{
  "num_hidden_layers": 15,
  "hidden_size": 256,
  "n_experts": 10,
  "experts_per_token": 1,
  "d_expert": 352,
  "d_shared_expert": 0,
  "hidden_act": "swiglu",
  "moe_layers": [0, 1, 2, 3, 4, 5, 6, 7, 8, 9, 10, 11, 12, 13, 14],
  "router_score": "sigmoid",
  "normalize_top_k": false,
  "routed_scale": 2.0,
  "balance_loss": 0.000913,
  "balance_bias": true,
  "router_noise": 0.05,
  "scale_expert_input": true,
  "init_std_router": 0.0282,
  "lr_router": 0.00194,
  "num_attention_heads": 2,
  "num_key_value_heads": 1,
  "head_dim": 128,
  "vocab_size": 8192,
  "norm": "rmsnorm",
  "norm_place": "pre",
  "norm_eps": 1e-05,
  "positions": "rope",
  "rope_theta": 10000.0,
  "rope_fraction": 0.75,
  "qk_norm": true,
  "attn_scale": 0.0884,
  "tie_word_embeddings": false,
  "parallel_block": false,
  "init": "normal",
  "init_std_qkv": 0.0334,
  "init_std_o": 0.0061,
  "init_std_up": 0.0334,
  "init_std_down": 0.00368,
  "optimizer": "muon",
  "learning_rate": 0.00692,
  "beta1": 0.93,
  "weight_decay": 0.062,
  "lr_head": 0.00388,
  "warmup_steps": 50,
  "schedule": "cos",
  "final_lr_fraction": 0.1,
  "batch_tokens": [32768, 65536, 131072, 262144],
  "max_seq_len": 1024,
  "doc_mask": true,
  "train_tokens": 400300000,
  "max_steps": 3260,
  "dataset": "wikipedia_en"
}
Below are experts of layer 9 (counted from 0) of a mixture-of-experts language model. Rows are named router (the router's row for the expert), down (a neuron's output weights, with its number) and show model dimensions 64-127. Each number is 200 + 20 x the weight over its row's rms, rounded and kept within 0 to 999.
After each expert's rows: "raises" lists some tokens whose logits its average output raises strongly, later layers aside. This comes from a sample of Wikipedia text that the model never trained on.

# expert 5
router,207,205,245,209,179,184,176,178,195,160,180,207,232,205,199,231,209,206,204,208,167,172,221,215,225,200,180,214,218,208,215,211,219,214,190,193,213,210,189,152,190,197,184,189,220,200,176,209,179,219,228,167,197,233,213,212,178,200,206,189,231,194,195,188
down0,179,208,191,226,174,238,213,198,226,181,195,219,209,208,154,189,200,161,244,212,199,224,165,172,203,189,196,198,208,209,163,209,232,183,176,210,166,205,181,190,201,201,198,185,188,179,170,171,191,192,163,191,221,186,208,175,189,211,212,231,248,217,193,223
down1,227,183,189,175,218,205,211,214,195,201,189,233,218,181,224,214,176,189,173,165,182,178,200,183,210,209,185,198,185,228,193,205,216,234,154,186,178,187,195,216,203,203,209,201,191,195,182,180,205,177,181,213,201,204,176,189,189,208,192,160,196,230,228,189
down2,209,209,194,202,211,175,218,206,207,213,190,243,237,169,185,228,219,181,228,189,201,198,193,188,171,208,241,219,203,213,206,221,226,238,208,187,180,207,177,217,182,182,203,204,185,209,185,187,188,200,196,232,190,200,207,209,197,226,216,193,236,192,200,212
down3,265,206,207,175,206,247,214,184,176,158,222,215,200,158,200,231,199,169,204,188,201,209,209,222,207,212,216,212,177,197,224,199,207,192,191,219,220,182,212,214,195,192,188,132,187,205,201,179,210,204,191,203,232,194,167,217,192,191,198,207,245,187,197,184
down4,215,186,215,186,218,202,175,234,212,218,220,180,190,168,232,221,200,228,205,242,197,214,185,203,199,203,235,178,197,187,223,197,219,205,171,182,201,192,185,206,189,175,192,211,179,198,253,237,181,173,213,218,215,180,202,180,170,222,206,215,212,217,214,189
down5,216,184,207,167,219,190,198,215,170,206,216,186,232,192,179,204,154,207,227,208,208,171,196,225,240,221,181,203,219,213,162,193,153,209,172,212,200,214,201,171,184,214,221,188,182,197,213,184,216,241,200,190,210,197,226,212,201,201,239,157,223,202,212,170
down6,209,213,202,197,203,187,214,170,197,174,193,217,213,228,202,205,202,186,219,192,223,224,240,174,167,233,210,233,170,194,206,241,203,242,192,210,225,239,202,193,189,178,195,204,208,215,218,200,228,215,167,218,217,210,211,197,204,193,188,213,237,172,257,237
down7,202,209,216,261,217,201,207,181,175,208,224,207,215,168,212,167,200,200,178,204,211,198,234,206,166,210,207,204,196,208,193,182,190,174,223,182,223,213,205,160,189,187,210,193,231,237,178,220,208,186,222,174,197,186,240,180,211,201,162,198,204,201,194,189
down8,223,200,195,174,210,209,184,187,194,233,212,213,192,195,264,204,213,175,194,160,153,195,184,188,184,205,160,201,222,216,181,177,188,178,213,195,210,213,186,187,204,203,216,230,216,173,197,195,189,212,204,220,188,204,183,189,153,198,194,181,222,183,226,200
down9,213,222,206,183,197,207,201,230,191,180,184,227,160,179,205,192,165,180,214,191,211,200,191,202,189,197,181,213,213,192,204,210,190,211,215,217,189,161,214,243,226,220,193,174,181,165,181,205,173,176,199,236,183,196,181,213,191,224,213,185,186,219,167,173
down10,211,179,209,206,210,183,186,179,220,186,215,184,202,199,213,202,168,210,170,202,228,193,186,186,188,183,136,181,232,190,241,235,196,219,191,169,226,199,215,230,192,180,227,182,262,164,178,180,198,197,162,176,201,196,191,200,193,207,182,178,177,201,200,209
down11,198,211,191,214,209,195,183,178,179,235,222,167,218,216,190,193,203,173,212,208,166,165,158,231,172,196,181,212,203,204,172,228,208,259,203,172,204,198,218,209,182,186,176,197,168,208,182,174,205,231,181,226,166,201,175,163,189,218,190,184,188,183,174,194
down12,191,196,159,169,196,231,184,200,222,167,211,164,187,185,229,215,169,202,239,228,203,222,220,225,206,212,209,159,170,190,207,193,208,214,226,177,215,192,205,183,190,226,189,209,213,197,205,166,185,207,204,189,208,198,189,200,177,214,202,213,208,174,211,207
raises: "1", "2", "12", "20", "3", "10"

# expert 8
router,174,171,244,173,223,198,215,208,203,161,214,191,166,208,186,240,180,209,197,185,147,212,191,215,189,199,197,226,204,215,225,201,229,183,221,196,196,178,213,162,202,176,193,194,211,204,196,197,175,204,201,209,184,194,198,206,167,195,210,201,218,180,212,195
down0,186,206,216,241,204,221,214,228,171,173,191,222,200,205,254,135,215,220,178,218,205,206,216,165,202,191,214,205,172,207,213,175,201,223,197,217,200,185,202,171,200,186,201,200,187,212,227,162,177,207,190,202,213,171,178,203,221,210,171,184,201,180,223,206
down1,185,169,180,194,243,221,219,192,236,182,212,195,183,219,202,217,183,186,180,181,202,216,167,221,185,227,198,237,202,216,223,195,229,207,231,183,179,197,230,213,206,208,202,181,187,171,204,212,206,197,200,186,212,176,224,189,175,178,200,198,194,201,222,187
down2,221,229,213,210,194,240,181,201,216,189,174,204,227,233,235,223,206,200,224,210,200,200,177,216,156,190,193,154,207,189,208,203,189,178,205,170,202,206,185,213,198,215,207,207,154,229,220,160,227,230,219,191,221,194,203,227,194,202,192,207,191,181,196,173
down3,216,182,199,194,209,194,187,223,210,195,244,224,188,200,182,176,217,185,185,213,201,193,235,209,173,192,167,202,178,198,189,173,182,177,195,195,228,204,208,248,200,169,199,236,207,177,226,164,191,211,201,197,187,190,155,206,226,204,206,190,213,199,207,225
down4,217,199,213,199,212,196,163,209,192,148,220,197,185,194,188,220,148,221,188,199,222,190,196,203,193,203,183,220,184,214,172,220,243,229,221,217,230,208,211,213,226,215,197,206,156,186,197,191,198,185,211,181,188,196,199,194,179,188,233,224,252,168,202,162
down5,225,218,184,189,203,199,195,200,178,212,181,213,187,199,174,221,208,194,226,225,204,183,193,214,186,201,234,215,188,232,199,193,194,220,218,194,176,212,194,218,184,209,207,219,187,186,165,218,185,218,190,184,222,219,230,226,224,197,180,211,186,179,227,209
down6,202,192,212,204,203,166,173,166,216,220,193,187,172,201,227,191,183,191,176,190,200,193,213,198,172,161,183,180,219,235,198,217,221,215,198,204,204,208,201,230,208,200,186,181,176,187,187,219,203,208,168,211,205,203,207,216,186,190,226,167,218,181,146,202
down7,207,218,233,195,228,224,195,199,207,209,195,211,206,192,204,179,196,205,209,181,212,190,192,201,166,166,205,198,194,213,170,229,197,153,188,196,187,177,177,225,192,207,185,208,201,188,225,196,211,195,216,215,197,178,182,188,160,184,167,205,178,203,174,238
down8,196,219,199,199,209,156,168,222,193,174,207,150,232,244,215,206,156,203,171,181,215,141,187,178,224,203,209,211,196,193,194,175,204,212,179,210,217,178,194,187,189,172,174,185,199,214,205,228,199,213,227,201,205,222,218,214,216,186,187,213,200,205,205,226
down9,194,194,176,191,189,218,203,180,220,222,180,205,179,211,216,212,227,195,178,213,206,209,184,193,179,193,150,245,195,195,233,184,206,203,239,188,193,205,194,193,224,228,225,182,172,206,192,182,198,246,230,239,203,240,169,214,181,190,190,189,241,220,224,169
down10,195,191,175,212,200,221,196,193,216,175,234,183,170,206,205,213,230,176,219,198,224,193,229,178,171,213,182,188,210,212,184,188,207,168,183,173,200,190,177,247,196,167,192,189,206,210,193,210,178,200,202,190,182,187,221,208,184,167,222,185,191,217,202,202
down11,187,185,189,161,215,183,200,165,228,198,211,225,215,196,178,240,204,217,219,206,195,194,177,220,215,168,223,210,221,222,183,198,199,210,191,169,195,187,236,208,188,212,212,184,176,211,182,190,173,216,208,197,202,203,172,191,204,187,169,241,198,190,225,177
down12,196,188,224,228,198,163,200,191,189,186,184,218,234,192,194,210,210,219,217,191,184,228,184,193,199,223,188,184,197,201,199,199,177,190,231,171,224,191,208,189,210,174,219,184,224,158,212,194,191,225,181,167,215,192,195,190,193,234,184,228,241,187,216,227
raises: " (", ",", " ", " and", " or"

# expert 7
router,190,190,199,197,204,179,209,174,197,179,219,173,174,214,198,200,182,186,184,173,210,221,178,200,210,217,191,220,203,218,221,209,226,228,189,199,204,160,236,182,174,195,186,143,213,167,205,184,205,257,218,186,168,203,225,184,189,214,213,210,215,204,191,202
down0,243,183,200,189,231,182,203,258,179,210,189,189,203,235,226,204,169,203,191,179,205,229,226,195,168,215,217,235,222,162,202,177,207,201,235,201,187,198,184,193,189,199,197,224,209,198,196,138,179,211,182,217,197,200,197,196,209,201,214,198,189,154,224,232
down1,201,198,237,195,225,222,180,223,179,230,168,192,180,199,156,190,191,237,215,226,210,201,209,184,194,224,225,227,234,183,164,252,211,223,166,192,222,186,219,190,189,219,181,213,171,222,226,207,195,225,200,170,168,216,213,175,191,201,226,210,234,177,213,182
down2,209,218,199,221,199,203,207,200,148,168,176,201,195,209,190,223,216,176,187,189,207,192,177,206,186,193,160,187,206,178,221,181,188,207,218,207,189,208,168,180,211,201,186,219,209,191,213,178,191,193,218,222,208,238,190,238,181,192,205,210,234,206,207,199
down3,212,234,179,189,184,175,201,215,203,217,199,182,222,184,215,199,220,217,221,205,193,192,233,190,240,220,190,178,195,226,206,204,179,184,147,214,198,192,221,189,199,178,214,165,204,229,186,201,208,199,198,219,216,191,212,189,213,181,229,174,170,197,187,199
down4,189,189,197,201,193,237,216,184,185,177,173,218,211,242,207,193,191,209,187,206,228,192,201,175,198,197,195,184,197,208,210,214,224,220,215,180,187,181,214,176,205,225,179,244,202,184,191,188,240,216,198,183,159,210,187,221,205,211,202,199,205,187,210,202
down5,184,193,178,230,200,219,199,191,212,213,175,189,187,170,241,195,209,196,203,209,199,225,179,200,170,213,164,198,209,189,194,208,189,225,208,195,179,192,198,185,197,167,196,224,198,242,204,194,213,209,195,186,240,204,203,198,204,199,204,203,256,193,188,223
down6,240,194,187,205,218,152,199,209,209,238,213,201,208,173,217,208,165,174,190,194,170,163,187,190,201,197,225,154,210,198,156,203,169,199,200,184,153,192,210,218,185,194,196,190,246,196,204,220,174,202,203,230,216,211,213,187,188,193,173,187,153,182,218,211
down7,197,176,209,214,219,171,203,218,203,186,218,210,184,210,183,195,211,213,184,184,226,198,170,194,195,212,189,210,193,186,229,210,171,178,188,244,209,174,178,226,206,181,165,203,212,198,217,189,240,199,183,204,206,201,229,187,235,207,203,197,182,208,213,216
down8,248,198,168,170,187,203,234,214,194,207,212,222,205,238,197,229,193,206,219,182,183,189,200,173,198,242,190,173,182,176,231,209,196,199,198,206,164,217,190,181,191,220,197,170,184,231,185,191,207,216,199,190,170,241,178,175,229,205,180,206,190,221,212,236
down9,200,189,216,184,229,197,208,209,205,189,190,183,179,198,203,191,180,234,207,146,214,196,202,195,215,169,187,181,197,240,197,211,229,156,204,213,197,189,201,173,234,204,225,198,195,207,174,191,152,179,248,201,215,201,187,197,223,174,178,207,230,190,184,243
down10,199,201,221,185,214,190,162,190,206,227,224,226,216,201,197,178,175,211,170,215,195,246,179,166,174,205,196,180,209,192,205,189,204,176,197,225,187,183,182,181,202,231,214,173,189,194,229,203,172,230,211,201,185,187,181,204,208,204,212,180,203,238,213,205
down11,214,206,223,200,203,196,177,204,225,213,212,189,209,195,205,193,180,173,197,200,206,206,192,201,219,223,175,199,171,202,197,163,201,169,189,203,204,272,184,234,218,190,195,201,201,185,187,183,194,216,189,229,195,188,227,176,201,201,183,170,217,239,246,213
down12,218,213,176,228,236,180,197,230,195,211,182,195,182,216,234,213,194,190,178,190,232,202,246,207,225,245,199,210,215,171,224,220,207,192,209,179,171,243,220,150,176,200,183,225,230,212,216,195,221,211,176,188,180,216,157,173,216,203,211,206,193,216,189,255
raises: ".", ",", " and", "-", " or"

# expert 0
router,191,198,182,177,180,207,229,168,209,156,179,204,216,183,214,224,170,187,219,217,175,232,201,218,220,192,170,203,239,189,198,209,195,209,214,201,207,176,185,147,180,215,195,161,214,151,212,201,189,219,184,195,199,192,195,175,150,210,221,200,193,217,181,189
down0,154,211,158,192,192,238,185,175,173,185,226,229,163,196,216,202,220,192,209,194,213,204,188,194,213,211,182,210,184,231,175,215,206,201,223,204,198,190,183,226,181,168,200,211,179,187,209,224,209,209,192,224,183,196,203,192,177,211,232,228,195,211,209,215
down1,218,177,203,196,211,225,179,169,202,150,216,223,195,182,182,222,241,195,190,217,239,216,188,205,192,170,196,183,182,146,177,213,211,198,181,196,215,174,221,223,243,189,189,196,199,194,209,219,198,214,203,177,211,196,154,231,191,204,219,168,246,201,193,189
down2,206,199,207,200,212,228,211,206,159,167,194,176,205,174,194,257,190,195,214,208,181,193,190,181,215,210,224,225,222,205,181,202,194,210,223,207,212,190,209,231,234,181,202,204,190,172,191,207,166,198,227,210,211,225,192,201,206,194,226,152,182,201,163,223
down3,194,211,195,234,207,188,185,232,214,236,203,206,160,225,199,194,203,185,181,167,238,184,211,205,172,187,191,211,175,233,216,201,198,181,217,230,188,232,234,202,195,210,193,215,215,236,201,210,192,189,216,201,200,189,207,169,234,226,213,180,249,182,198,182
down4,195,197,223,215,187,217,200,251,243,221,192,195,192,198,194,199,171,182,227,194,195,195,196,187,195,182,175,207,232,184,212,190,209,187,214,173,198,168,236,215,211,183,173,226,208,179,232,159,233,203,198,197,194,211,241,184,194,205,222,218,150,181,184,204
down5,182,235,219,221,221,213,162,223,205,195,179,196,203,195,219,217,164,171,188,193,188,197,213,192,242,190,208,215,214,148,212,190,187,228,219,166,197,189,200,218,202,214,201,185,165,189,190,186,201,174,206,209,217,203,190,196,219,223,195,214,187,185,173,190
down6,207,198,179,199,220,168,205,206,205,204,185,185,224,168,212,190,191,188,197,181,216,198,190,178,217,199,211,178,191,205,208,206,185,218,221,191,206,182,178,205,224,192,206,199,195,207,208,184,213,188,173,210,203,203,215,182,246,197,193,175,217,222,201,190
down7,213,176,229,212,228,202,190,180,196,220,216,180,213,165,192,183,250,187,179,180,200,165,175,225,163,239,184,175,198,185,192,243,157,211,188,221,200,211,201,191,199,181,212,203,203,238,191,249,171,208,150,208,197,161,201,214,214,203,226,168,206,173,193,220
down8,215,199,215,194,230,233,218,195,201,192,234,226,202,211,203,212,181,164,178,210,214,220,163,215,154,204,209,194,188,213,201,176,212,211,218,168,205,202,188,242,169,242,190,171,181,205,222,175,221,184,195,209,199,222,201,184,190,172,198,205,147,207,165,197
down9,188,189,186,226,218,186,229,215,174,176,207,183,160,200,227,164,205,186,194,233,219,211,199,213,198,212,205,181,191,157,212,171,232,192,240,213,185,211,232,141,186,184,206,202,182,202,181,205,191,170,198,212,176,201,202,207,192,214,183,174,211,226,204,194
down10,171,197,215,179,188,178,176,194,204,151,231,208,237,231,198,204,205,196,226,173,217,195,170,238,188,211,194,179,185,192,217,235,206,190,172,212,190,207,220,183,167,185,220,212,229,224,240,169,205,209,207,193,199,206,209,183,147,206,212,181,242,208,224,188
down11,184,199,206,192,216,164,196,205,221,155,216,212,197,176,219,202,222,209,201,208,178,178,194,204,217,169,208,213,206,188,188,192,209,204,231,216,231,208,210,210,200,218,198,221,209,176,226,181,179,179,210,219,212,228,210,194,176,196,217,186,168,171,198,193
down12,192,187,200,189,191,193,212,175,190,198,208,197,210,223,202,183,203,194,193,156,209,174,212,174,227,179,184,196,177,190,219,161,201,181,199,215,224,198,189,205,185,228,181,188,173,218,220,154,203,210,231,202,230,213,180,185,199,209,210,169,156,211,202,226
raises: "ing", "ish", "in", "m", "-", "ar"

# expert 9
router,206,185,220,207,205,213,206,185,206,175,216,205,199,211,216,205,198,175,211,179,198,230,229,218,210,225,213,216,199,221,186,168,174,249,195,181,166,200,194,200,201,184,184,206,180,198,187,200,188,178,180,226,201,205,213,213,202,161,209,204,206,212,199,189
down0,200,182,258,207,208,184,195,190,195,210,181,184,236,191,185,205,203,223,182,189,209,208,184,190,189,214,222,203,205,204,193,218,190,174,181,212,179,194,188,217,216,180,218,204,205,206,197,208,159,189,177,207,213,213,225,218,227,171,223,207,207,197,185,206
down1,197,183,215,225,226,214,204,180,229,216,193,227,201,198,168,206,193,195,229,228,176,185,201,206,182,203,213,215,191,208,180,200,217,186,196,184,222,164,157,222,217,222,191,225,225,205,209,231,199,196,262,164,205,171,158,204,250,209,206,173,196,193,207,205
down2,168,201,202,245,215,211,190,171,198,217,215,207,191,177,223,211,187,208,184,212,224,200,217,194,207,188,177,181,235,173,219,224,179,197,201,200,179,215,218,181,218,197,180,216,210,194,229,246,180,214,238,180,180,211,219,245,224,220,180,236,224,196,216,187
down3,191,181,201,198,232,226,227,220,198,220,221,209,176,241,223,186,195,207,229,206,137,179,227,192,241,229,210,184,184,205,200,231,171,190,191,176,234,240,227,189,210,182,191,196,187,210,190,231,221,208,156,188,226,200,170,202,181,212,191,212,198,223,182,209
down4,225,178,189,218,203,213,246,197,153,216,238,201,177,201,186,201,181,214,171,227,184,190,225,178,176,192,220,193,182,230,186,211,225,189,196,171,182,195,197,198,200,193,194,217,199,180,198,197,189,210,194,217,182,205,189,228,184,203,209,188,201,225,204,206
down5,207,176,219,199,191,169,176,202,190,183,208,213,229,195,221,220,183,200,189,214,220,176,183,194,188,227,221,184,209,192,201,177,224,209,159,218,148,214,186,199,214,188,188,178,185,247,195,183,229,185,188,213,193,176,236,209,223,187,235,195,210,231,247,208
down6,187,207,183,184,245,221,213,201,210,178,239,202,199,215,212,203,218,185,199,152,206,187,220,186,189,207,206,162,197,180,211,212,196,214,218,202,203,198,182,214,181,206,183,174,225,215,201,204,185,214,214,212,228,193,218,213,209,225,201,199,237,195,226,204
down7,215,182,174,222,181,223,194,196,214,217,183,220,227,200,217,205,210,216,206,188,212,204,191,199,184,221,188,186,153,166,176,218,175,175,201,187,188,157,205,178,182,202,173,164,218,205,166,196,235,206,210,204,210,228,218,187,193,191,199,182,194,193,208,138
down8,241,227,177,179,209,193,198,199,222,229,188,219,198,209,192,197,229,210,176,205,212,181,211,193,203,189,212,203,211,198,197,230,183,197,162,138,193,193,194,203,165,187,210,184,207,210,213,203,201,222,175,241,186,225,206,199,186,159,197,190,181,221,220,198
down9,201,219,186,210,196,191,217,203,212,208,159,183,186,187,200,173,229,236,219,163,167,204,168,199,212,176,197,205,153,187,230,221,202,226,192,225,184,225,188,136,222,168,226,175,193,219,216,206,224,187,192,210,199,180,171,188,166,188,228,190,185,190,195,199
down10,200,225,192,197,192,215,178,181,182,197,177,209,217,201,169,226,209,196,256,196,189,186,154,233,198,162,183,184,184,185,191,179,212,207,175,187,200,171,202,178,204,217,249,201,209,213,193,230,198,223,200,254,169,212,177,186,182,199,192,200,233,177,194,189
down11,182,234,239,219,207,204,196,187,180,212,189,191,210,222,162,220,193,164,176,237,206,193,198,163,169,244,190,197,216,211,178,219,191,178,173,171,190,193,217,182,226,219,225,214,195,167,160,203,170,201,195,172,170,208,208,221,186,156,182,184,227,181,204,226
down12,201,181,201,187,194,213,235,202,222,235,199,171,190,172,199,180,188,203,187,176,188,200,204,199,209,174,192,192,248,163,189,206,213,180,238,188,210,197,202,214,201,209,235,182,204,208,203,146,161,194,191,208,199,202,214,150,181,205,214,190,220,198,169,253
raises: "-", " (", "/", " or", " ", ","

# expert 4
router,183,186,171,195,165,175,188,211,196,150,201,207,192,181,213,203,193,210,182,219,194,198,161,189,226,231,207,187,212,197,175,230,244,212,192,211,204,180,208,203,216,195,135,189,208,174,185,189,206,213,232,181,204,214,251,211,206,180,212,205,217,155,216,173
down0,198,231,220,188,182,165,185,208,220,230,216,187,214,211,190,174,216,191,219,217,212,171,185,231,261,207,191,169,190,181,191,186,188,218,197,194,215,174,210,246,235,212,203,239,163,199,182,192,187,201,227,185,198,214,212,212,205,163,206,217,193,214,177,196
down1,210,243,195,213,188,181,168,222,211,170,209,203,180,206,208,181,211,223,178,184,177,157,196,198,172,210,216,217,210,220,264,189,185,220,198,198,197,212,215,228,203,214,222,190,194,149,189,184,216,193,187,189,226,181,183,201,234,193,225,215,150,207,221,200
down2,256,220,165,230,191,199,205,209,238,209,199,191,208,215,211,203,193,191,208,209,196,215,216,193,190,200,216,205,223,182,158,192,235,198,231,159,217,196,179,196,159,189,212,174,208,205,181,186,205,191,217,213,186,185,195,249,189,194,178,183,192,196,172,239
down3,203,229,198,187,209,209,164,200,199,222,165,213,187,199,250,176,215,247,181,194,190,180,200,201,234,224,189,175,156,230,199,239,198,174,203,192,215,186,215,179,198,176,204,216,197,187,194,217,179,190,212,206,183,190,176,212,238,171,225,203,177,197,224,209
down4,229,239,201,217,202,186,201,198,188,182,202,222,202,218,184,189,149,185,202,216,205,234,202,199,183,205,189,203,157,192,230,181,205,180,193,202,200,177,238,230,201,233,207,188,193,165,210,183,200,229,180,199,205,199,198,226,168,229,204,193,146,227,186,248
down5,184,180,193,225,165,193,205,206,167,165,201,165,201,189,178,179,181,209,218,181,173,182,212,180,211,210,216,228,214,200,172,198,216,164,207,186,199,182,220,201,202,212,183,207,194,177,240,172,192,245,182,185,242,210,183,192,208,223,190,194,184,189,164,226
down6,185,195,174,189,210,193,234,185,205,198,213,199,189,199,223,172,197,191,186,209,191,207,258,207,237,195,220,186,231,184,239,188,237,198,211,195,207,211,191,204,178,202,151,188,201,176,222,214,218,181,209,212,175,174,163,187,219,195,219,187,189,181,212,202
down7,201,185,158,204,223,216,154,201,215,215,229,235,223,189,204,222,199,218,196,218,180,216,187,236,197,183,230,194,192,184,220,204,183,204,187,173,165,168,215,186,220,169,177,201,208,200,154,185,204,220,169,241,169,225,189,171,202,189,187,202,230,202,190,212
down8,204,196,190,169,212,202,216,249,215,175,200,203,218,230,200,210,214,149,208,216,202,180,209,225,216,208,203,199,178,222,201,206,199,227,188,242,221,206,244,196,225,192,218,216,211,215,218,208,175,211,182,222,187,183,178,204,190,219,233,239,182,215,168,226
down9,231,200,158,181,231,178,204,202,200,191,204,185,215,210,196,195,220,201,205,176,201,185,204,192,186,175,195,207,212,177,190,199,220,177,217,224,171,189,164,183,203,201,209,173,221,194,168,232,160,203,183,199,194,206,194,189,203,176,166,203,241,200,199,179
down10,188,235,208,188,210,198,166,206,167,211,213,213,211,215,215,202,233,180,216,199,186,197,217,242,194,207,239,222,232,187,181,184,211,187,213,211,206,204,205,198,201,176,206,191,170,229,221,232,183,190,177,241,203,184,204,183,176,180,200,187,196,191,173,217
down11,217,185,206,214,165,197,206,185,193,181,211,179,190,171,188,188,204,208,259,200,184,192,187,204,163,173,181,198,211,225,211,198,205,204,191,188,226,187,190,183,198,209,219,224,159,187,209,213,196,214,224,192,199,210,194,202,222,212,227,205,184,222,219,218
down12,199,193,217,177,186,224,163,218,216,177,172,205,209,200,233,165,212,195,190,200,178,234,188,205,126,171,202,201,217,217,184,227,219,224,204,199,213,202,146,238,208,175,211,199,182,179,215,204,203,210,192,167,198,175,226,184,198,174,238,194,168,211,192,224
raises: "ing", "i", "at", "-", "is", "ate"

# expert 2
router,190,174,223,181,183,221,183,161,204,177,204,203,173,195,221,188,187,205,245,190,164,209,199,163,204,188,192,182,233,170,183,188,186,199,231,207,181,228,209,204,180,196,187,197,212,211,201,199,209,197,221,177,213,218,206,175,198,218,208,184,222,202,208,209
down0,163,197,229,230,193,215,191,188,207,205,183,223,194,221,196,200,215,202,185,245,200,190,223,199,226,213,185,218,203,192,178,186,221,184,206,176,173,211,200,216,227,195,192,186,230,198,175,202,191,228,203,166,219,219,203,208,188,214,225,191,200,213,197,229
down1,200,150,192,192,185,220,192,209,234,229,186,191,169,194,212,183,207,173,187,227,217,206,207,218,167,190,203,203,202,208,216,196,186,233,205,195,190,215,187,229,191,177,219,241,186,224,218,201,222,205,226,227,207,223,199,202,233,210,243,203,203,199,215,213
down2,225,202,196,202,218,184,218,183,236,211,205,208,210,240,223,186,214,197,162,197,234,204,229,178,205,202,221,232,194,195,179,193,185,205,229,211,204,177,216,195,174,206,235,185,215,169,250,187,234,177,165,189,179,196,197,178,204,216,202,178,270,185,197,216
down3,246,214,208,230,221,214,170,192,201,164,184,174,199,192,198,195,216,212,222,186,188,192,155,198,206,204,202,193,193,204,231,209,207,174,193,221,190,163,200,183,223,239,213,185,180,214,166,201,190,189,200,182,209,214,220,199,228,194,196,186,187,176,170,203
down4,176,200,182,226,205,197,207,191,221,203,203,216,195,201,192,186,195,196,195,226,222,200,241,184,195,188,210,181,222,208,228,177,198,194,204,187,180,187,200,204,168,212,199,182,225,182,194,158,210,181,184,219,228,211,211,194,193,195,205,167,216,223,202,190
down5,186,204,238,175,179,189,208,175,202,172,220,225,241,194,207,217,170,232,167,231,210,196,185,197,218,210,194,229,217,205,172,216,205,223,195,210,224,203,159,184,203,190,201,137,185,188,183,183,193,217,214,225,204,195,208,190,188,180,213,205,200,184,192,176
down6,226,209,174,230,195,179,160,190,192,179,190,183,155,228,211,209,188,199,215,183,196,173,178,222,195,225,173,190,192,204,187,201,238,209,221,205,190,165,215,206,210,154,184,166,194,235,201,234,193,202,165,216,192,163,192,187,189,202,185,244,171,192,182,192
down7,234,196,195,204,218,174,191,205,161,174,220,220,206,190,205,203,145,194,170,195,230,214,230,241,233,182,178,155,201,226,190,188,172,198,178,217,231,183,246,177,204,172,219,198,240,248,178,186,198,212,199,195,222,209,192,198,237,199,212,213,205,170,217,203
down8,190,204,182,202,190,193,200,222,185,203,197,240,220,231,231,214,186,171,183,195,208,237,200,176,190,198,218,192,199,189,188,250,217,199,192,180,221,161,207,222,227,181,193,237,157,196,209,208,219,187,178,200,211,195,206,168,178,190,189,218,211,178,221,174
down9,199,253,193,158,132,212,214,191,192,230,220,182,230,180,212,212,208,229,211,179,186,170,211,175,220,188,197,190,191,233,180,217,216,177,215,211,182,212,223,183,187,178,202,221,238,209,190,192,224,229,189,208,189,198,212,222,204,203,172,197,219,225,182,178
down10,196,184,208,161,224,175,176,214,198,200,200,192,211,179,220,197,182,159,200,196,232,192,194,212,161,175,208,236,200,186,239,185,196,210,218,208,197,221,197,214,198,217,232,220,201,201,173,198,197,232,196,215,194,204,212,235,208,207,212,205,171,196,205,251
down11,185,172,205,169,199,190,210,154,200,247,211,230,191,197,173,174,203,209,195,201,196,179,191,186,242,215,224,214,168,237,181,187,244,192,191,205,229,201,168,181,171,219,187,205,242,189,209,214,194,160,213,213,201,200,201,239,219,226,234,225,229,181,220,208
down12,225,182,225,192,188,192,176,194,209,224,213,184,198,188,210,223,185,209,214,201,219,232,187,201,257,215,201,240,193,170,191,202,170,209,220,231,170,202,199,220,192,185,200,186,180,211,216,230,176,170,174,199,216,170,192,226,190,195,217,211,186,227,167,205
raises: "if", "it", "ut"